Experts of a small language model.
Experts: 2 picks a token, a sigmoid router.
Below are experts of layer 2 (counted from 0) of a mixture-of-experts language model. Rows are named router (the router's row for the expert), gate (a neuron's input weights, with its number), up (a neuron's input weights, with its number) and show model dimensions 112-167. Each number is 200 + 40 x the weight over its row's rms, rounded and kept within 0 to 999.
Before each expert's rows: a language model's description of what the expert responds to. This comes from a sample of Wikipedia text that the model never trained on.

# expert 6
The articles a and an and the adjectives or nouns right after them, such as other, same, new, four-year, dry goods.
router,159,199,157,270,248,197,225,254,190,210,193,205,244,159,247,209,216,229,310,107,204,198,261,134,176,238,258,241,214,267,170,242,191,225,264,163,193,283,211,183,217,249,185,150,265,218,166,244,193,230,185,159,180,197,212,154
gate0,223,182,125,165,213,228,115,236,202,205,286,153,182,213,213,198,197,211,220,177,195,175,222,165,208,203,181,162,189,230,256,220,208,213,234,185,213,247,155,154,209,196,181,168,114,172,162,112,110,214,165,176,243,314,218,123
up0,157,132,170,228,143,238,176,208,181,135,239,176,271,242,224,127,104,116,219,148,203,164,217,267,273,182,212,151,207,165,209,221,222,203,266,104,251,182,178,141,126,209,246,256,148,180,239,234,184,226,230,229,175,166,186,214

# expert 21
Periods and paragraph breaks ending sentences, The opening the next, hyphens starting list lines or joining compounds such as gale-force.
router,219,246,123,194,214,153,209,262,250,239,247,182,217,214,255,159,205,234,253,159,264,215,207,180,103,245,225,272,182,302,214,231,210,242,233,194,182,176,156,189,204,183,151,180,195,221,151,208,196,212,182,183,175,214,116,174
gate0,160,242,203,237,244,187,218,213,185,195,197,166,282,185,218,255,180,199,179,119,211,219,208,219,142,190,187,242,273,292,212,109,147,208,168,80,171,152,200,207,153,257,243,139,294,192,238,239,229,244,157,93,176,210,161,181
up0,187,229,200,159,183,197,196,148,169,179,204,211,207,204,192,159,205,149,209,209,163,138,138,185,255,202,253,127,160,216,277,290,212,262,174,261,230,241,212,219,239,142,208,187,202,273,201,190,254,190,214,211,225,206,262,178

# expert 18
Last pieces of split words and names, often foreign, such as ge in Pledge, ance in disturbance, ion in suspicion, and o, a, ine.
router,239,210,170,241,206,177,200,240,177,240,265,269,161,257,202,223,131,215,194,180,245,199,216,200,190,251,262,252,167,207,167,232,131,247,196,147,262,270,199,119,280,222,222,174,219,168,178,289,240,145,172,150,195,156,180,201
gate0,244,168,214,173,166,209,168,211,94,232,136,211,168,227,189,215,230,191,171,156,190,165,140,133,213,238,159,248,198,194,163,178,238,142,237,220,187,184,222,165,176,231,244,175,155,154,166,211,286,254,160,201,191,153,224,177
up0,243,187,181,170,266,134,221,220,152,241,186,237,149,213,235,80,163,215,157,153,246,151,186,168,183,166,200,216,180,188,183,225,184,168,243,246,224,202,177,219,204,202,197,195,216,187,168,239,268,189,240,305,123,168,183,142

# expert 17
Single capital letters opening a capitalized word or name, often after a space, hyphen or table bar, e.g. L-ucky, P-uberty, H-ertfordshire.
router,239,167,184,186,219,153,245,202,219,218,210,198,232,219,231,185,183,162,270,163,200,220,274,229,235,237,258,325,190,239,240,257,195,187,181,231,150,218,237,198,198,267,169,153,242,201,207,188,202,247,253,188,177,178,175,151
gate0,258,153,148,268,157,173,227,199,171,216,232,237,208,204,150,185,226,252,207,202,223,219,179,157,138,164,151,224,178,257,270,176,216,216,107,274,309,161,207,195,170,222,149,179,284,187,220,175,160,228,188,187,251,191,223,228
up0,238,225,186,189,199,187,261,191,217,114,187,226,235,191,224,166,86,224,167,245,215,126,181,199,171,250,249,260,189,207,190,231,170,166,232,179,142,231,155,199,123,182,193,179,182,182,240,201,242,181,220,237,229,242,171,130

# expert 25
Past or present verbs and their endings after a subject or was, such as released, made, received, passes, investigating, plus particles out, up, and opening quote marks.
router,212,244,126,230,206,180,186,289,164,261,230,162,243,231,240,180,197,208,196,112,200,200,244,232,132,232,223,206,189,223,215,279,132,179,239,264,196,207,147,131,261,213,181,194,183,181,163,275,183,154,242,218,198,207,189,160
gate0,308,296,221,174,219,176,226,171,155,198,185,163,171,221,196,153,171,256,150,156,181,293,212,254,188,206,220,245,168,205,169,161,166,172,179,222,194,208,223,239,120,204,238,210,270,205,206,250,225,220,189,222,137,219,203,215
up0,187,224,235,208,178,189,211,241,176,227,215,231,247,196,251,220,259,221,258,165,193,199,196,139,253,239,140,194,213,176,285,159,157,184,250,176,168,202,205,155,230,229,214,191,219,169,284,215,181,254,210,150,257,195,78,277

# expert 2
Opening parentheses or brackets and bare spaces before numbers, years and blank table cells, e.g. (1995–2009), (head kick), the 2002.
router,257,185,143,243,240,167,251,256,245,283,198,148,234,229,237,178,170,240,264,133,214,202,190,209,157,255,261,215,194,212,195,286,196,184,246,174,142,220,164,190,235,221,208,188,204,201,89,178,246,168,220,210,157,183,153,161
gate0,145,191,163,208,191,296,215,267,223,180,205,206,197,207,192,156,259,217,237,202,176,189,262,222,230,257,192,152,189,193,210,195,147,150,167,164,161,140,191,225,189,253,247,212,215,158,154,196,295,224,197,162,201,165,157,166
up0,192,257,133,151,181,199,142,217,143,205,154,205,187,238,212,200,196,260,110,247,211,214,134,210,175,177,176,172,156,189,190,159,233,188,216,267,267,166,218,180,296,163,141,191,149,141,265,260,202,214,240,197,191,199,249,187

# expert 5
Prepositions and complementizers after verbs or adjectives, such as for, from, at, as, that, over, between, e.g. known from, close as.
router,195,136,140,194,218,191,216,302,196,215,266,132,184,245,235,151,207,181,279,163,205,253,234,218,182,218,242,304,238,220,220,240,184,241,176,225,249,246,168,163,235,223,240,149,246,205,173,218,246,163,225,245,209,187,211,151
gate0,231,234,268,148,165,159,201,274,263,227,225,214,181,233,127,235,244,315,172,172,185,271,245,235,212,276,213,249,195,125,195,217,194,201,221,190,263,116,197,243,202,254,180,136,229,220,239,252,240,257,214,121,179,199,217,205
up0,226,185,193,288,204,193,182,183,193,208,233,244,198,207,223,207,163,124,223,173,186,138,138,138,194,168,196,154,260,249,194,174,170,168,236,238,189,201,170,229,191,93,201,169,193,229,160,170,120,159,240,262,177,212,164,239

# expert 0
The first two digits of years and numbers, and the space before them, such as 19 in 1995, 20 in 2005, 18 in 1840.
router,259,179,155,274,193,222,260,202,244,188,189,166,183,237,260,180,231,261,211,179,181,251,261,163,168,237,287,269,168,202,168,226,215,202,182,188,211,231,165,195,203,264,209,207,179,194,142,235,242,212,248,199,175,183,174,138
gate0,225,180,182,264,192,161,164,212,141,170,257,216,147,153,157,197,288,255,308,238,165,209,285,146,253,146,275,190,221,216,160,209,265,222,217,224,207,165,272,265,224,209,202,176,162,203,205,192,215,174,181,167,238,132,257,204
up0,169,156,136,292,253,164,198,235,200,236,216,261,175,202,187,146,165,270,215,177,188,210,138,235,223,187,234,236,276,256,139,193,212,205,213,258,220,155,276,196,268,185,184,215,166,143,198,191,212,203,175,180,210,225,188,261

# expert 1
Forms of be (is, was, were, been, being) plus became, and following articles a, an, often opening definitions, also == heading marks.
router,189,244,118,247,275,147,179,257,227,218,232,188,236,170,235,196,231,215,290,84,202,241,239,144,163,265,217,203,188,294,197,250,119,198,216,225,193,226,186,163,177,231,200,154,224,203,190,234,181,233,215,181,173,177,203,233
gate0,186,238,196,230,222,203,227,145,262,253,232,192,266,144,188,207,163,156,233,207,177,259,224,252,204,192,222,238,209,296,219,175,234,218,217,241,278,217,215,83,142,142,281,191,202,235,133,156,132,191,224,236,160,234,203,229
up0,209,214,202,301,196,246,205,202,207,206,179,176,149,238,198,226,196,209,194,204,226,188,181,74,89,188,185,180,135,215,139,213,211,172,186,224,189,206,143,257,205,241,251,228,205,122,245,219,236,184,161,211,253,287,168,228

# expert 14
Month names in dates (on December 29, 28 March), plus inner pieces of foreign or technical words such as Masj-id, Ban-u.
router,174,256,178,246,257,209,254,229,235,217,241,160,198,195,198,217,247,169,218,187,192,252,252,155,198,196,215,184,164,246,159,208,198,209,228,164,197,182,198,129,203,198,207,171,240,152,188,238,152,261,198,206,197,191,176,156
gate0,128,145,216,165,209,179,185,225,175,247,181,155,259,221,141,222,218,201,287,190,233,307,195,197,165,138,228,215,207,218,134,211,269,120,234,253,132,222,238,204,192,309,243,199,205,222,112,193,174,220,153,147,275,197,208,213
up0,219,192,202,195,259,178,226,216,201,235,237,173,250,210,131,250,213,224,175,222,227,159,185,181,200,168,262,233,325,220,149,174,199,232,147,165,216,251,227,199,210,222,144,197,173,209,257,238,177,224,139,227,218,196,208,147

# expert 10
Colons after labels in infobox lists and times (Genus:, Place of birth:, 3:52), table pipes, degree signs, and ordinals first, second, final.
router,181,182,135,248,238,164,168,265,234,211,230,141,204,222,255,161,213,267,239,140,210,240,230,181,173,202,256,255,244,235,155,250,150,254,309,230,199,166,161,159,226,238,190,224,277,205,175,204,234,223,237,210,206,226,141,145
gate0,147,169,267,263,182,172,206,144,125,179,210,278,193,157,256,184,165,183,238,153,208,189,211,148,188,202,219,145,232,249,242,245,245,230,264,174,167,196,196,222,130,264,270,272,217,250,145,193,177,144,187,140,211,239,211,160
up0,224,265,185,236,176,308,213,214,261,130,134,212,242,203,195,136,220,229,249,264,201,167,217,211,278,267,148,257,207,162,298,146,198,177,293,197,184,195,202,216,139,180,185,205,231,201,179,260,182,251,241,227,119,190,212,164

# expert 3
Opening pieces of split words and names after a space or capital, such as ham in hamlets, ap in apologize, Bab in Babel; also In, he, she.
router,197,225,159,198,271,190,206,191,213,245,183,188,285,221,210,220,216,262,239,164,188,250,179,112,134,223,237,196,200,177,161,239,254,211,260,230,167,195,136,127,225,220,209,153,209,220,174,255,191,176,278,185,216,202,200,222
gate0,219,205,217,186,113,139,241,190,134,204,163,279,241,195,85,182,243,202,198,187,250,169,130,192,181,251,229,252,131,211,200,149,235,247,197,181,151,169,142,227,198,247,256,201,197,141,100,239,221,119,199,246,237,190,237,256
up0,193,253,266,175,200,181,286,159,155,167,199,131,181,190,159,216,227,213,246,224,169,215,172,220,186,202,211,221,208,195,255,115,215,223,203,209,165,177,136,280,265,246,232,219,237,143,162,183,186,259,260,196,225,196,212,73

# expert 16
Decimal points, slashes, en dashes and commas inside numbers, URLs and route codes (18.81%, US 1/SR 4), plus United States and superscript marks.
router,260,220,109,230,266,135,232,279,245,235,230,187,236,199,209,141,147,203,312,225,235,225,183,208,202,205,195,234,196,280,149,301,159,254,172,171,176,187,214,131,223,216,173,212,219,232,191,213,221,137,239,200,192,165,145,154
gate0,221,225,197,168,197,173,162,287,238,187,196,210,240,127,228,121,159,120,196,219,185,203,198,207,169,204,236,233,164,214,263,119,185,194,207,173,158,157,266,172,249,196,195,111,202,157,227,206,153,213,146,262,233,227,185,210
up0,206,211,122,210,198,192,138,181,244,245,240,201,216,194,275,208,163,141,279,214,256,263,165,199,211,221,192,236,155,161,245,227,152,250,134,195,208,189,243,220,222,166,165,177,208,115,241,224,189,130,156,216,189,157,197,228

# expert 8
Word-final pieces of foreign personal and place names, often transliterated, such as -ay, -ley, -ney, -ford, -ili, -an.
router,256,205,166,231,220,171,254,231,192,267,213,126,265,240,198,261,202,227,312,137,264,259,124,159,100,213,253,213,150,223,141,282,220,234,217,221,156,226,227,133,245,223,212,238,197,173,172,247,226,259,200,194,204,184,181,145
gate0,125,168,232,228,136,220,199,232,231,225,198,277,170,234,173,190,148,220,217,212,232,221,174,216,206,172,195,189,137,219,216,229,206,257,186,241,199,163,226,161,242,194,261,150,234,205,206,179,185,228,169,195,324,264,216,198
up0,268,242,161,210,218,200,187,177,230,173,242,165,196,90,274,215,234,164,215,256,243,185,176,252,194,221,187,190,227,138,227,228,208,174,154,180,171,233,186,282,165,268,200,284,157,212,188,174,255,201,158,191,169,122,207,228

# expert 13
Opening pieces of capitalized names or words in list items and table cells, such as Sk, Sv, Qu, St, Genus, Winning Hand, Grass.
router,162,239,225,241,292,182,191,257,227,206,204,141,231,214,222,147,180,239,223,141,177,235,230,159,155,197,209,272,181,238,153,226,282,215,327,223,128,221,272,182,220,265,211,172,198,255,160,236,238,211,246,200,240,183,155,164
gate0,254,209,262,258,149,250,207,223,194,233,145,199,147,246,202,168,175,213,183,230,289,209,205,262,228,191,182,192,143,188,165,198,187,212,204,273,190,225,259,194,200,185,260,174,229,235,240,237,167,266,182,221,213,161,219,169
up0,198,198,219,198,279,234,240,184,283,211,291,213,180,201,224,172,216,202,167,233,174,195,300,171,216,158,239,216,220,247,222,193,155,217,169,169,201,220,254,175,260,191,233,229,163,188,164,198,211,247,188,239,203,246,163,196

# expert 11
Inner or final pieces of names and words such as -k, -man, -er, plus common first names John, David, and closing quotes or parentheses.
router,254,209,166,258,245,159,267,238,209,231,211,205,248,178,184,151,148,256,225,199,211,211,244,185,196,194,269,272,232,190,173,267,202,238,238,256,158,275,199,217,273,227,186,192,220,275,203,210,212,211,199,239,162,199,150,145
gate0,180,194,179,237,242,186,246,192,102,226,187,183,192,209,223,244,215,216,167,216,220,230,176,198,187,154,254,206,252,272,243,230,166,143,201,232,172,263,150,171,162,140,236,249,229,216,207,184,266,133,162,255,163,204,145,192
up0,155,218,208,253,246,234,177,233,131,162,174,243,260,177,229,167,250,214,194,202,201,219,153,223,223,178,248,140,294,236,187,189,212,167,159,270,209,243,141,284,183,159,187,271,229,217,252,167,221,208,187,229,197,224,231,229

# expert 28
Final nouns of proper names like School, University, Cup, Road, Street, Museum, Jr, plus closing parentheses after years or names, and Thai script bytes.
router,199,236,112,222,207,162,238,259,206,230,229,171,227,234,208,210,185,221,308,126,213,269,256,210,147,217,239,286,217,246,171,272,190,194,251,217,121,240,238,169,210,212,201,163,316,242,218,191,243,138,221,184,216,212,138,204
gate0,161,234,229,144,222,216,286,162,196,238,161,261,275,238,222,222,131,224,291,138,151,272,185,154,159,233,248,177,152,249,183,197,171,195,218,193,136,270,198,139,170,175,215,190,224,164,156,213,237,268,201,200,189,254,134,197
up0,139,170,212,215,244,209,182,180,181,272,175,206,195,274,118,229,198,243,230,199,239,207,146,187,256,198,200,152,200,177,213,210,150,242,244,207,197,98,232,232,163,189,136,244,203,204,145,195,220,238,173,197,191,193,222,173